{"d_shared_expert": 64, "hidden_act": "swiglu", "moe_layers": [0, 1, 2, 3, 4, 5, 6, 7, 8, 9], "normalize_top_k": false, "router_z_loss": 0.001, "num_attention_heads": 2, "rope_theta": 72600.0, "init": "normal", "init_std_down": 0.0703, "optimizer": "muon_hyperball", "lr_mult_o": 0.825, "decay_shape": "sqrt"}
Below are experts of layer 5 (counted from 0) of a mixture-of-experts language model. Rows are named router (the router's row for the expert), gate (a neuron's input weights, with its number), up (a neuron's input weights, with its number) and show model dimensions 0-159. Each number is 200 + 40 x the weight over its row's rms, rounded and kept within 0 to 999.
After each expert's rows: a language model's description of what the expert responds to. This comes from a sample of Wikipedia text that the model never trained on.

# expert 59
router,230,200,175,153,173,169,200,280,259,186,148,239,163,220,156,207,210,197,190,233,221,187,191,274,181,161,198,206,287,224,237,215,182,217,231,155,187,247,171,215,216,237,242,150,170,240,191,179,199,171,200,149,290,238,206,212,162,258,227,212,194,209,264,219,250,140,254,197,185,199,193,120,235,115,141,204,236,151,201,197,210,177,183,215,237,184,185,274,196,184,207,175,275,247,164,160,270,242,123,221,164,263,203,164,160,189,265,178,293,193,297,188,101,227,167,263,150,260,211,227,176,168,246,170,143,248,201,233,214,210,185,174,235,184,156,197,228,194,255,181,208,190,244,235,259,242,256,173,155,169,174,274,199,172,193,178,253,155,186,112
gate0,168,172,163,260,211,237,162,229,317,203,157,206,218,195,176,185,193,168,185,270,212,191,176,227,160,120,237,211,191,188,210,205,184,208,238,181,261,258,221,210,177,227,265,171,240,236,198,212,262,178,196,185,278,196,209,210,201,200,191,176,193,143,160,213,229,109,272,211,221,199,166,143,224,184,256,207,208,150,86,112,157,166,192,153,208,163,198,201,211,252,183,266,216,191,185,190,194,233,143,261,218,135,106,237,149,130,191,228,172,176,229,220,193,209,196,204,185,257,256,186,195,155,210,247,120,224,255,229,221,226,168,166,213,197,187,241,174,200,291,144,156,201,210,246,156,234,264,97,182,210,199,160,179,173,122,293,217,215,201,199
up0,205,231,234,116,288,189,253,180,142,230,171,232,155,217,227,265,236,200,163,144,207,196,214,118,180,201,191,204,273,284,192,241,206,217,211,187,180,190,211,194,235,263,264,96,203,249,194,168,163,195,238,218,212,211,223,153,215,235,156,162,203,234,158,197,254,217,239,190,237,258,216,248,202,236,183,237,170,235,222,189,253,228,160,234,169,215,146,169,199,242,217,197,233,222,174,174,256,159,143,171,265,140,208,210,222,252,252,236,230,213,139,178,202,160,208,252,233,175,230,235,176,179,227,171,288,190,161,233,241,177,166,133,217,210,148,167,167,167,137,223,171,286,319,166,184,146,228,231,171,152,132,241,140,248,223,203,232,217,257,142
It responds to: Name-internal syllables. Middle syllables of proper names after an initial piece, such as M-am-et, Ch-ipp, T-og-o, Be-ard-more, Cas-ino.

# expert 24
router,264,213,211,130,176,205,202,256,220,103,197,226,201,242,168,210,190,211,206,247,272,236,155,207,179,152,225,184,177,230,239,230,187,263,254,87,214,241,151,199,204,210,244,178,216,221,190,179,200,213,175,161,230,209,210,253,140,310,142,214,213,180,239,193,216,178,238,257,155,232,129,160,232,164,210,192,207,123,199,220,221,189,196,274,265,174,171,242,183,196,195,169,264,228,222,165,216,219,164,214,136,213,174,179,204,170,264,171,277,145,275,223,167,253,141,231,114,243,209,271,173,185,202,188,164,213,214,210,213,247,190,224,181,139,172,202,242,261,228,197,236,169,174,258,289,259,240,180,113,182,160,242,220,156,216,154,251,157,192,163
gate0,264,192,225,162,234,221,138,285,154,122,213,220,162,254,167,235,227,229,171,219,221,165,241,198,152,146,163,220,207,230,123,235,176,210,238,123,264,191,208,165,150,197,245,153,116,203,209,169,242,229,208,231,274,160,188,262,161,222,204,197,156,195,211,187,238,175,159,162,202,142,232,162,239,146,159,191,268,219,263,279,157,219,231,225,131,175,154,151,110,189,223,243,113,151,232,240,259,215,218,195,177,167,197,223,177,208,212,264,243,217,179,184,214,225,128,152,165,232,179,188,184,204,76,180,202,188,221,267,210,197,184,162,234,207,204,228,231,151,239,241,220,242,227,211,162,200,249,214,221,229,168,172,216,271,255,235,146,263,231,211
up0,178,214,146,180,196,239,252,223,118,198,197,176,156,252,201,191,219,233,174,226,267,186,217,327,181,157,213,161,193,185,171,215,221,208,211,158,200,128,152,128,242,141,178,150,130,159,213,193,246,164,293,187,176,128,161,153,277,225,169,261,160,188,209,183,125,152,272,214,247,244,205,153,184,174,164,198,257,236,302,173,210,277,222,176,213,233,161,220,208,159,228,242,176,252,224,199,175,163,209,208,242,155,178,182,174,156,201,241,218,170,165,144,257,170,175,203,210,222,131,267,236,199,160,152,199,182,212,190,200,251,209,168,248,193,213,161,165,119,263,255,218,270,188,166,163,213,225,225,183,248,250,238,212,185,247,196,275,169,204,177
It responds to: Mid-word Latinate suffixes. Inner or final pieces of longer words and names, like -ration, -ulation, -ial, -p (Equator-ial, Bancor-p, Dubrov-n-ik).

# expert 18
router,192,194,173,167,212,212,171,253,228,178,178,193,100,232,137,227,218,169,125,260,255,237,124,243,154,118,229,160,235,225,295,224,132,233,199,175,205,270,194,151,236,244,212,167,158,240,161,180,193,102,221,195,223,220,262,202,176,244,235,235,153,191,205,213,225,208,219,206,142,222,163,144,284,139,129,200,210,179,223,166,226,141,192,221,221,147,218,236,208,199,224,197,230,207,178,220,212,243,149,303,193,236,230,199,211,172,209,191,201,208,236,270,170,201,175,248,158,203,210,290,180,150,225,145,188,283,197,241,224,281,131,144,210,153,133,233,205,186,233,212,246,189,210,221,189,255,217,173,173,162,210,271,226,173,223,150,208,167,223,142
gate0,213,137,143,234,225,293,138,193,216,170,165,119,219,222,248,212,142,172,211,294,288,183,193,186,108,212,196,225,181,250,296,223,155,179,166,129,205,202,195,239,210,310,265,224,176,221,249,174,178,205,237,195,236,239,225,213,225,181,184,291,223,179,225,251,215,168,201,153,156,164,248,194,182,172,228,236,218,138,212,178,135,181,183,164,255,162,234,164,132,153,178,230,219,148,203,195,236,238,184,203,202,168,254,200,144,148,158,275,170,184,206,249,227,201,210,194,183,238,183,213,147,225,211,220,171,260,173,202,294,157,146,235,210,163,197,234,153,171,192,213,143,230,182,175,150,194,170,165,271,239,223,212,140,239,115,206,184,214,222,207
up0,193,149,143,186,192,276,279,202,244,221,158,218,187,226,206,169,189,212,184,196,179,205,185,277,152,201,164,183,198,173,238,154,208,120,211,194,226,208,239,274,165,215,219,223,212,189,203,181,130,139,234,216,219,241,165,169,171,219,194,212,176,251,232,234,172,230,249,231,184,230,249,192,236,179,263,197,223,200,190,144,172,166,155,245,228,158,231,194,205,150,131,225,273,251,189,206,144,250,137,209,209,183,290,186,179,95,166,245,167,184,268,108,138,130,213,210,152,250,104,153,174,185,144,210,158,252,163,198,249,171,182,238,282,174,232,217,266,181,166,179,112,241,182,215,188,174,152,210,202,167,208,252,169,190,174,131,181,210,133,144
It responds to: Common verbs, s- fragments. Auxiliaries and function words in running prose (been, are, not, but), and word pieces after a lone s (s-ect, s-cept-ics).

# expert 20
router,224,116,157,175,154,190,195,239,234,145,158,229,171,301,195,214,220,174,165,288,265,247,146,241,173,129,225,152,209,223,228,246,155,246,257,159,185,215,163,119,191,251,258,139,173,278,182,189,230,204,202,107,218,261,251,212,199,215,99,215,184,199,198,206,226,198,239,286,168,208,193,163,209,154,169,214,237,192,260,270,242,196,197,219,225,168,140,330,183,191,233,212,226,219,184,165,273,251,151,206,144,217,227,202,180,204,188,205,175,178,233,223,216,228,141,194,139,209,206,231,168,172,218,197,158,235,217,217,240,276,167,203,202,179,170,200,199,205,237,205,249,173,250,253,272,232,243,158,166,168,152,240,229,205,223,183,204,166,226,144
gate0,197,198,153,134,241,158,187,223,198,278,166,182,233,285,170,220,182,165,154,209,219,290,224,194,215,233,257,203,161,223,238,255,233,252,255,228,226,186,224,186,213,214,159,164,195,173,257,233,233,210,208,263,236,226,241,146,177,198,172,149,164,206,227,140,178,178,200,228,162,291,245,202,220,167,206,210,161,236,242,233,214,182,175,210,264,188,170,175,220,266,184,213,212,271,230,266,380,193,212,177,142,228,184,182,159,237,238,239,217,219,252,200,199,258,197,210,223,206,187,271,227,146,255,245,181,166,259,199,127,184,182,196,216,173,206,212,246,305,153,193,205,201,201,172,202,172,240,269,173,196,265,266,259,233,176,181,191,275,220,180
up0,202,199,141,243,125,238,204,166,245,245,242,123,158,249,236,223,151,161,150,143,204,205,208,154,161,238,197,245,179,113,184,111,174,270,297,152,223,270,238,186,173,206,252,173,261,263,233,197,227,154,134,195,269,225,174,160,162,153,154,190,168,212,179,286,220,168,196,137,242,251,252,211,266,220,178,254,211,227,250,210,153,227,206,215,262,191,184,165,193,214,201,286,147,225,222,221,198,187,233,210,190,226,245,207,221,232,190,206,156,222,211,207,170,166,205,141,207,271,144,210,169,213,212,153,207,256,230,280,206,205,145,259,199,163,243,204,138,151,178,213,242,177,220,222,134,226,147,190,168,209,170,238,240,211,249,133,166,228,206,243
It responds to: Verb and noun suffixes. Word-final pieces completing verbs and derived nouns, mostly past-tense endings, such as coinc-ided, circ-ulated, rel-ation, Rele-ased.

# expert 19
router,233,158,208,174,249,152,128,228,216,196,174,218,182,228,126,218,146,173,187,260,268,215,162,223,119,218,242,188,247,256,221,221,151,275,274,137,190,245,193,137,293,215,236,143,157,262,193,168,120,127,201,185,210,214,229,229,152,202,175,191,206,239,179,242,250,201,234,228,140,148,164,169,246,186,152,231,133,188,291,186,214,139,191,278,280,131,164,225,237,161,229,192,219,189,185,161,204,235,189,235,177,249,206,194,210,148,186,184,230,157,206,198,194,252,163,204,178,207,221,243,147,202,210,113,174,225,171,189,239,249,186,150,210,168,161,172,198,219,266,201,230,133,265,222,213,221,269,154,192,129,182,201,222,147,236,170,263,194,213,182
gate2,139,164,192,159,200,198,226,278,217,166,189,228,188,206,222,185,159,172,260,159,230,222,195,181,117,125,239,176,181,216,183,281,276,148,236,199,267,175,127,165,178,215,185,187,222,196,97,146,190,268,148,256,246,278,203,225,221,198,163,222,224,219,159,210,221,183,178,217,181,256,147,257,237,207,172,194,212,235,238,151,282,209,221,224,197,220,178,141,143,129,133,144,226,190,189,185,154,186,220,255,165,181,187,202,197,124,241,256,179,217,210,294,187,253,184,133,269,230,183,242,197,278,229,159,202,234,182,203,199,134,165,163,213,198,215,219,177,223,202,161,225,132,211,239,227,280,171,234,240,186,177,135,165,204,253,134,228,222,213,154
up2,154,194,324,208,154,174,199,204,169,144,274,265,229,181,191,218,204,177,167,131,176,201,186,195,214,172,248,148,137,204,227,233,211,184,220,221,205,264,199,171,241,209,173,150,184,143,183,147,164,161,149,160,270,217,205,176,171,180,173,184,236,213,245,172,184,230,188,177,218,231,222,233,218,193,179,224,229,212,241,240,267,250,89,108,258,180,158,193,148,127,185,206,189,155,252,147,130,243,253,184,257,170,155,106,239,158,265,213,186,183,220,187,161,166,164,186,261,213,141,210,302,248,176,232,214,165,218,182,225,194,145,118,149,266,163,183,175,172,179,210,206,221,245,187,196,196,133,181,188,198,218,187,197,168,237,219,244,291,201,176
It responds to: List and clause conjunctions. Commas, and, or, but, although joining listed adjectives, nouns or clauses, such as fast, accurate; frank and candid; and/or.

# expert 62
router,224,147,142,183,216,123,126,236,235,150,162,191,169,210,194,244,199,207,168,270,243,206,126,260,160,199,251,188,236,228,232,233,136,261,280,166,180,233,183,201,221,217,273,67,143,197,141,157,188,166,212,197,191,236,245,251,163,232,182,205,200,231,186,267,245,194,236,204,173,167,204,212,238,149,179,242,187,163,231,211,262,153,221,246,225,171,166,251,219,197,227,178,210,199,136,162,230,223,194,234,185,255,191,177,165,127,199,128,233,159,194,271,162,233,141,198,179,186,252,224,167,226,255,127,175,244,172,186,232,218,126,164,221,187,157,174,215,208,231,199,244,100,234,236,193,228,243,182,215,181,141,203,261,159,218,186,296,185,253,194
gate2,208,245,236,211,206,81,224,230,210,239,222,179,211,124,175,173,263,188,198,253,216,187,159,192,221,188,232,252,209,201,175,229,208,247,243,121,190,239,277,181,220,202,254,72,162,183,231,182,273,183,259,87,270,160,142,227,221,211,192,209,202,161,215,192,198,163,135,232,193,145,222,223,183,244,281,187,255,132,184,201,231,199,222,222,171,194,161,192,171,201,249,220,235,175,109,170,152,238,148,249,188,197,196,278,285,221,235,213,159,126,198,243,182,208,172,219,226,176,156,237,204,205,256,237,218,225,201,184,211,209,225,181,161,155,220,193,203,156,289,171,197,160,224,228,181,161,214,165,173,155,228,211,242,152,218,269,261,160,253,167
up2,232,175,135,178,208,292,138,181,140,180,154,242,184,247,212,157,230,221,176,110,151,181,203,218,218,168,179,141,235,201,256,197,204,173,169,284,186,169,161,253,198,270,209,198,164,209,196,204,167,246,182,243,172,236,328,255,197,171,197,186,161,217,168,171,228,197,277,221,208,208,184,211,200,162,230,223,145,212,235,216,162,137,178,255,189,233,257,231,209,201,184,164,260,241,255,197,186,178,158,149,180,254,181,124,118,190,139,206,228,289,153,195,207,162,223,230,192,205,241,162,185,271,117,116,174,219,259,229,222,182,180,163,242,213,215,158,173,218,137,216,173,285,217,210,253,199,173,223,226,273,200,228,207,267,190,181,132,170,221,234
It responds to: Relation words in biographies. Prepositions, commas and kinship nouns linking people in biographical sentences, such as son of, known by, parents, Parent(s):.

# expert 42
router,214,144,146,125,252,162,127,250,241,186,144,182,151,216,153,220,154,216,139,258,247,262,161,267,150,159,263,177,275,244,272,228,173,304,197,170,190,248,192,181,240,250,243,193,144,220,166,139,152,177,182,141,233,229,236,224,153,247,227,194,174,192,186,216,214,187,278,252,181,199,170,179,265,176,150,226,242,182,219,257,248,149,135,195,273,154,203,223,166,238,250,143,220,230,158,151,222,204,165,281,183,218,184,239,200,138,221,167,230,166,219,244,175,206,160,216,175,210,231,237,189,231,210,132,150,212,183,168,254,263,121,189,198,182,175,202,237,207,195,239,244,136,215,207,179,226,222,182,148,171,189,224,208,143,247,178,214,204,239,151
gate2,262,207,119,182,235,251,164,219,292,189,205,165,153,288,195,189,170,182,176,247,240,148,139,249,196,227,204,197,223,172,125,257,194,263,194,180,247,248,205,163,252,173,158,219,200,263,117,170,215,232,175,142,314,224,234,203,191,151,210,158,166,175,177,156,305,231,245,267,223,156,197,178,194,257,151,205,220,193,266,167,243,177,218,144,142,213,199,160,172,204,156,235,157,206,246,185,200,168,249,152,197,165,154,192,237,233,216,178,235,162,205,135,230,264,230,228,188,191,208,234,265,247,204,246,235,196,222,157,218,182,110,202,175,160,189,168,247,170,176,180,214,202,154,246,164,221,158,176,145,165,159,243,252,136,204,174,194,249,141,220
up2,250,210,230,216,217,182,181,153,182,200,218,124,196,214,205,221,222,194,184,255,212,210,146,240,215,220,207,164,174,112,119,199,197,204,212,264,217,160,166,230,189,169,240,238,184,225,133,235,200,147,181,222,256,146,301,205,283,197,189,167,218,248,206,189,249,217,272,220,166,200,182,164,179,198,155,208,193,162,257,276,214,190,212,200,227,149,101,204,180,212,214,228,79,267,236,192,223,142,232,185,174,262,198,151,176,216,145,194,176,208,129,195,243,207,264,233,222,178,215,253,182,265,142,209,282,230,178,168,187,198,227,244,136,208,228,146,264,201,139,215,183,148,210,294,231,213,143,165,170,234,161,182,256,212,143,169,142,246,151,167
It responds to: Auxiliaries and adverbs. Copulas and auxiliaries after a subject (was, is, has, been), infinitive to, and -ly adverbs like normally, traditionally, probably.

# expert 14
router,240,193,198,135,258,210,215,233,229,167,138,216,133,224,144,199,182,185,157,250,228,213,179,218,129,154,221,146,234,240,198,254,126,308,189,178,206,216,146,198,220,236,256,142,211,239,173,173,209,170,226,146,252,233,229,209,184,247,158,143,186,218,216,214,231,204,240,207,180,190,208,125,219,163,197,213,174,162,222,224,224,181,197,294,211,160,182,249,169,213,216,171,227,238,160,160,274,217,101,244,191,249,141,177,179,168,263,153,247,189,292,203,174,270,125,245,156,244,236,255,157,143,188,168,204,218,243,186,198,248,158,217,187,197,117,233,231,193,231,165,213,171,251,245,296,233,242,178,174,196,219,272,218,167,197,199,283,168,199,178
gate0,214,185,181,200,226,252,163,328,144,279,237,225,265,208,183,134,240,229,139,210,181,247,209,204,150,169,203,199,160,240,150,154,244,220,216,216,208,170,225,221,268,166,254,157,178,181,179,227,232,145,226,167,177,172,248,195,156,145,186,217,176,157,243,171,196,193,188,210,256,159,175,187,192,177,169,164,232,191,200,239,177,228,193,197,241,140,133,220,196,226,192,221,145,193,172,241,215,216,216,180,138,138,157,223,214,269,161,165,226,217,245,192,159,273,200,113,179,227,219,97,241,151,149,193,158,126,220,219,155,179,193,157,215,310,266,178,180,230,197,156,242,155,180,222,216,214,209,107,183,178,144,208,271,255,177,253,164,139,151,236
up0,182,231,247,169,186,231,229,223,124,199,209,222,195,195,222,199,171,231,274,210,236,166,240,205,205,256,209,188,244,218,248,285,201,228,245,174,154,162,158,164,235,87,146,157,249,164,240,174,192,234,220,234,165,164,177,189,241,169,203,208,209,272,227,291,145,182,190,222,140,214,238,196,195,268,169,152,195,176,187,169,197,238,136,177,241,224,230,193,269,258,169,172,137,197,172,180,182,240,206,266,176,220,225,165,220,107,209,99,241,230,203,182,275,267,208,199,186,307,236,144,201,236,150,134,219,178,159,172,243,286,264,180,230,108,210,205,165,207,238,162,159,221,185,145,219,165,171,169,210,212,189,137,156,222,160,192,200,225,228,212
It responds to: Consonant-cluster name fragments. Short consonant-heavy pieces inside rare names and long words, often after a capital C, G or B, such as Cr, Eph-r-ussi, Bog-ot-á.

# expert 29
router,219,143,144,166,249,136,170,215,205,109,155,229,163,256,178,258,190,122,168,237,252,230,199,224,154,174,263,139,243,258,263,239,131,220,217,180,155,246,182,200,242,248,251,149,171,234,150,143,199,148,218,172,208,233,241,224,179,229,211,192,165,199,246,218,256,180,239,247,126,185,195,208,186,173,107,255,186,181,265,250,203,121,175,232,233,116,153,219,189,217,246,201,230,238,177,150,235,290,196,221,182,208,174,180,169,139,201,146,235,195,229,217,184,204,168,211,176,199,284,207,173,204,291,180,156,236,204,207,221,215,170,204,243,196,173,218,230,210,235,171,237,141,233,263,198,260,197,185,207,178,91,217,206,186,255,188,272,170,213,161
gate0,174,235,157,284,176,102,216,199,236,116,201,227,196,240,210,143,162,113,159,248,192,275,186,189,224,189,196,192,149,147,138,306,199,208,213,262,207,262,149,232,237,179,236,166,181,223,155,173,240,237,170,179,222,202,217,181,163,206,152,186,201,231,207,269,111,250,204,224,292,238,257,153,183,170,197,168,184,166,242,173,196,201,159,275,227,284,225,172,189,207,184,184,216,193,230,220,237,182,196,159,215,215,187,235,187,221,195,260,167,211,208,190,205,145,191,169,206,209,191,233,218,198,134,129,113,241,254,187,190,148,165,139,258,158,222,146,149,256,125,220,190,207,186,218,214,228,191,229,294,210,201,115,171,157,224,220,134,216,156,200
up0,229,127,242,160,201,223,158,222,177,205,247,183,168,156,223,285,162,239,237,208,275,147,230,244,228,236,215,210,244,212,233,174,144,197,245,157,264,152,254,157,229,204,205,268,201,273,206,250,130,179,195,243,189,176,178,233,243,158,219,188,215,208,233,216,285,161,123,165,236,136,192,220,242,224,131,277,198,161,189,228,245,174,236,199,95,197,211,231,196,187,214,182,215,256,217,190,144,190,228,239,170,183,239,162,164,148,199,212,226,178,181,236,169,241,215,234,181,222,204,192,103,207,250,244,248,190,138,234,190,206,206,271,147,208,281,249,231,157,241,153,273,213,225,157,158,172,204,140,102,209,243,228,260,230,176,190,226,263,190,182
It responds to: Prepositions. Prepositions such as in, of, on, at, from, during, often opening a sentence or clause before the or his.

# expert 10
router,204,185,186,156,202,182,161,197,182,176,187,230,142,204,197,264,146,195,174,213,209,265,121,257,187,194,253,200,260,237,226,214,166,254,221,165,123,241,196,182,220,216,205,192,137,263,124,163,179,141,150,157,244,302,249,235,152,290,187,189,219,235,194,229,218,162,233,194,154,185,152,193,234,145,196,248,207,194,229,293,230,199,163,229,216,100,190,201,209,234,240,153,234,234,151,167,209,230,158,240,115,236,178,244,230,134,190,155,233,199,241,282,127,239,175,238,146,188,251,205,160,184,233,173,160,257,206,203,245,257,143,163,179,159,163,179,199,200,199,255,251,172,252,247,227,215,242,154,202,151,172,186,256,127,224,175,192,201,232,159
gate0,170,204,325,245,189,268,215,305,169,185,204,150,213,196,225,225,239,164,222,229,210,281,183,199,199,249,261,199,171,234,244,161,103,303,167,208,205,298,230,190,204,216,200,187,199,225,228,164,226,176,178,248,140,170,149,163,211,154,196,205,230,229,210,193,228,171,199,194,167,212,110,211,217,196,124,156,190,186,222,167,216,228,154,168,204,182,122,201,144,213,229,249,154,127,224,176,210,195,133,215,197,218,157,248,175,232,162,234,150,223,185,245,244,195,159,220,288,198,161,217,265,115,179,194,161,220,165,251,207,170,204,209,140,174,157,290,245,213,123,195,214,217,211,273,170,133,189,196,208,188,234,231,169,179,222,236,199,199,219,266
up0,142,284,164,243,175,190,278,212,135,179,244,210,183,182,189,260,235,172,221,170,219,220,189,174,191,268,294,205,217,213,176,209,169,267,141,252,152,263,156,179,211,321,198,177,162,186,175,187,265,211,125,151,190,190,237,190,101,197,179,190,197,156,188,165,222,167,144,232,123,225,156,211,248,176,207,179,234,157,123,254,200,137,202,168,222,207,181,263,185,176,147,210,140,200,190,228,200,145,183,208,238,135,147,246,260,225,143,238,182,242,297,263,185,190,168,172,180,227,147,163,138,209,179,154,195,213,212,187,240,186,171,205,212,204,236,281,156,286,177,165,219,256,196,262,205,209,219,191,214,191,219,186,221,177,221,204,212,200,185,282
It responds to: Infobox fields and numbers. Digits, line breaks and field labels in infoboxes and statistics, such as Time zone, Website, population figures, coordinates and years.

# expert 52
router,233,176,187,138,206,147,103,208,216,188,162,208,203,252,120,218,214,215,200,231,235,260,197,276,141,199,248,170,257,240,203,253,185,252,219,146,154,247,200,143,234,258,237,172,160,213,192,178,167,166,158,142,228,197,219,246,140,243,206,204,174,211,225,235,241,149,198,234,179,208,166,170,232,153,189,259,179,209,227,248,252,131,177,202,217,139,195,237,230,246,234,117,231,240,132,168,223,228,148,227,173,285,220,191,228,178,196,153,245,177,220,261,145,194,131,203,149,221,245,229,173,173,239,154,159,262,219,188,213,238,197,177,208,176,160,163,224,240,274,239,233,124,252,230,220,231,293,138,215,161,176,206,202,113,237,139,234,180,251,163
gate2,180,181,196,187,223,177,203,256,217,186,271,165,145,183,197,194,230,194,221,187,175,298,196,139,252,181,132,183,220,214,175,285,237,119,192,179,152,210,154,167,232,254,213,125,219,222,213,212,168,200,182,156,194,203,192,140,181,191,156,221,187,175,184,225,319,236,113,245,224,234,223,281,158,256,186,241,157,201,186,212,284,256,199,173,220,212,181,288,235,181,154,205,265,265,160,193,232,220,159,179,207,251,244,196,242,221,206,232,181,213,216,182,122,263,237,215,175,226,233,201,230,162,288,115,212,272,173,227,213,282,165,260,181,192,145,218,189,237,233,129,232,174,236,140,164,195,193,233,167,193,183,237,236,151,202,219,153,232,155,168
up2,149,215,215,212,182,254,215,240,151,213,213,183,214,259,226,159,141,222,243,127,226,245,200,154,214,248,245,144,204,183,229,175,154,196,198,180,244,161,234,226,194,230,265,279,268,234,161,213,159,193,158,183,228,176,162,232,241,195,173,143,219,240,160,209,193,233,138,206,204,188,152,235,351,233,249,179,155,175,232,204,216,194,229,170,177,231,232,127,205,202,160,201,234,159,228,200,186,170,184,271,210,137,162,239,128,209,268,174,188,173,248,106,234,266,280,192,232,239,165,184,202,246,213,235,243,200,237,230,241,224,217,188,180,212,115,138,157,144,202,255,153,270,183,231,213,233,164,161,143,184,186,234,246,282,204,240,210,188,240,136
It responds to: Table country and date cells. Country names, nationality codes and months filling table cells after a pipe, such as Ukraine, RUS, ITA, October.

# expert 3
router,250,133,128,144,179,168,201,249,253,216,137,187,190,305,151,250,194,199,182,253,239,236,199,203,172,168,242,216,247,265,237,248,162,235,295,115,157,189,144,160,197,216,243,153,159,205,166,144,214,167,216,163,179,233,240,258,181,235,121,253,225,198,221,222,201,190,265,240,101,200,146,211,222,199,171,224,218,203,224,250,201,210,203,248,217,137,162,240,210,201,196,213,229,206,189,200,240,237,168,212,129,232,225,191,188,182,232,153,219,207,219,219,195,218,174,234,118,223,255,273,175,203,206,140,168,202,190,241,220,297,164,234,171,178,231,202,199,234,209,196,248,173,231,258,292,285,241,183,125,202,175,234,230,209,192,144,213,209,248,126
gate0,223,171,202,217,253,207,200,172,151,201,174,212,192,157,168,159,143,142,206,259,203,252,180,216,173,167,213,232,213,258,246,130,149,205,258,184,263,186,200,149,154,214,307,155,261,181,198,145,193,182,256,195,235,180,232,174,177,219,208,257,252,198,223,220,156,233,270,269,212,214,175,196,210,204,157,216,165,197,199,156,191,193,207,271,160,208,274,254,260,219,233,251,216,241,194,194,203,99,176,166,176,203,193,269,209,196,177,225,149,115,226,174,257,156,182,121,252,204,230,175,183,201,280,182,241,243,182,138,264,193,264,157,217,174,158,234,193,240,218,282,140,251,219,286,165,175,195,214,268,138,212,131,154,178,213,228,183,237,143,195
up0,98,190,202,115,181,220,139,143,211,224,193,171,206,167,169,284,218,263,151,154,215,197,162,208,179,244,170,219,163,176,186,216,212,184,233,104,176,289,218,191,200,182,191,192,143,255,217,211,193,208,225,116,203,234,234,164,149,155,194,207,187,250,254,160,223,210,196,218,251,274,236,224,180,179,247,148,228,218,217,250,150,231,261,123,182,209,175,171,239,193,139,168,267,138,198,197,137,226,177,144,201,204,161,230,284,127,208,208,257,201,201,211,117,271,190,177,234,212,214,179,133,249,200,202,150,188,172,294,175,158,177,260,252,216,194,146,216,195,147,220,192,187,236,141,121,259,179,213,212,232,197,224,180,199,229,135,234,238,175,224
It responds to: Mid-word derivational suffixes. Inner or final pieces of English derived words, mostly verb and adjective endings, such as remod-el-ed, disadvant-aged, dev-out, bilater-al.

# expert 5
router,257,135,203,161,169,192,193,255,197,213,192,200,213,250,139,245,212,130,107,252,224,229,169,336,169,207,168,121,227,208,228,220,160,225,231,172,125,257,195,195,242,306,238,160,170,201,179,164,155,177,170,158,260,189,260,233,183,230,189,208,190,235,213,279,233,208,214,251,195,201,188,201,237,202,188,172,163,193,221,231,246,175,179,308,254,134,173,217,217,221,168,203,222,264,157,172,275,220,121,226,125,260,224,170,232,150,186,176,227,183,234,205,178,216,189,215,123,221,242,209,176,160,221,142,196,203,219,197,225,231,199,190,237,148,186,177,192,237,236,186,220,159,239,253,234,220,259,177,186,139,152,182,214,152,263,142,214,122,221,187
gate0,278,201,239,153,169,216,239,221,187,220,203,209,203,212,130,239,206,174,175,250,241,167,215,226,181,195,126,231,201,214,292,195,173,216,267,226,179,242,162,141,202,180,200,274,243,169,209,257,172,186,217,192,170,183,221,195,182,152,154,262,121,160,189,253,194,250,214,201,109,224,233,206,225,168,156,142,206,234,201,222,240,294,166,200,211,199,178,269,225,127,164,231,121,218,178,156,222,148,181,209,171,217,261,155,205,322,254,221,251,206,234,229,233,194,214,251,176,186,180,189,244,165,193,138,147,184,159,203,235,213,187,238,243,190,220,174,123,185,288,201,213,213,234,243,231,185,188,219,150,191,157,187,169,293,189,163,158,207,177,74
up0,110,126,130,200,240,179,229,171,217,142,214,190,147,239,250,162,189,189,144,214,160,159,160,222,239,162,182,227,235,245,197,216,192,173,170,330,198,146,176,179,154,210,127,268,179,202,207,196,220,233,183,144,243,272,190,224,252,180,244,272,227,199,187,233,178,239,216,248,189,143,237,157,220,175,170,197,262,158,173,239,141,207,253,172,187,144,124,242,162,172,175,155,228,156,170,178,207,170,192,211,243,220,217,137,226,223,269,209,112,239,226,156,155,225,227,169,160,150,250,237,158,304,199,230,273,226,224,224,246,232,223,182,215,240,206,216,154,136,190,137,220,176,218,146,236,189,205,187,204,282,245,186,255,201,225,175,195,210,251,214
It responds to: War and institution names. The word after the or a preposition that opens a proper name, mostly military or historical, such as World (War II), Force, Operation, Royal.

# expert 31
router,229,164,125,163,251,174,155,215,207,183,152,191,156,233,153,221,180,196,213,244,259,228,199,274,153,172,234,191,247,244,249,256,170,254,230,195,160,238,215,154,220,233,252,157,183,233,158,168,145,151,186,160,229,225,266,250,136,216,149,200,164,243,191,194,220,174,296,214,169,178,195,184,269,204,132,229,249,169,246,277,242,126,145,221,261,171,206,238,200,222,242,179,189,232,160,173,248,225,166,315,186,269,206,243,176,180,199,154,218,140,227,233,114,228,185,224,170,201,239,225,186,239,246,173,141,263,191,159,243,246,143,186,235,169,174,190,243,204,259,184,251,145,223,210,188,233,218,195,128,177,117,197,195,157,233,193,245,179,251,166
gate2,125,187,193,201,201,242,160,123,178,229,186,167,198,188,151,229,207,283,183,202,250,164,206,231,186,275,160,184,187,288,215,273,216,179,172,231,220,235,250,201,180,216,220,231,211,250,102,125,218,169,193,155,132,174,190,196,243,137,155,195,208,249,224,151,225,187,212,162,199,129,213,209,161,173,202,185,161,130,217,224,222,181,244,220,165,195,208,213,244,261,190,306,147,176,166,236,265,227,166,232,264,180,147,301,172,164,155,179,200,179,274,209,208,227,234,271,141,180,181,169,169,230,122,175,189,195,212,160,151,188,164,158,200,231,231,276,247,163,238,247,219,191,116,221,171,226,135,225,198,232,111,214,185,202,222,192,155,188,241,163
up2,165,174,234,227,194,163,168,144,173,244,146,129,264,158,176,208,190,199,134,157,224,178,129,195,227,247,203,233,183,301,218,264,277,251,161,165,216,204,230,180,126,251,205,151,202,173,116,210,159,140,176,122,205,194,171,161,211,151,180,206,208,219,208,181,208,164,203,155,197,148,210,203,195,266,208,207,194,126,220,163,255,169,203,275,208,221,194,197,208,202,242,298,188,174,199,150,292,221,143,261,230,241,222,212,228,200,148,207,163,145,214,222,176,268,261,214,125,195,131,225,216,167,144,155,217,183,111,218,205,193,200,181,208,286,305,220,220,199,208,248,229,216,219,255,144,207,183,247,244,190,239,189,227,190,206,257,213,233,238,198
It responds to: Auxiliaries and paragraph breaks. Forms of be, have and modals after a subject (was, is, has, could), and sentence-final periods before paragraph breaks or headings.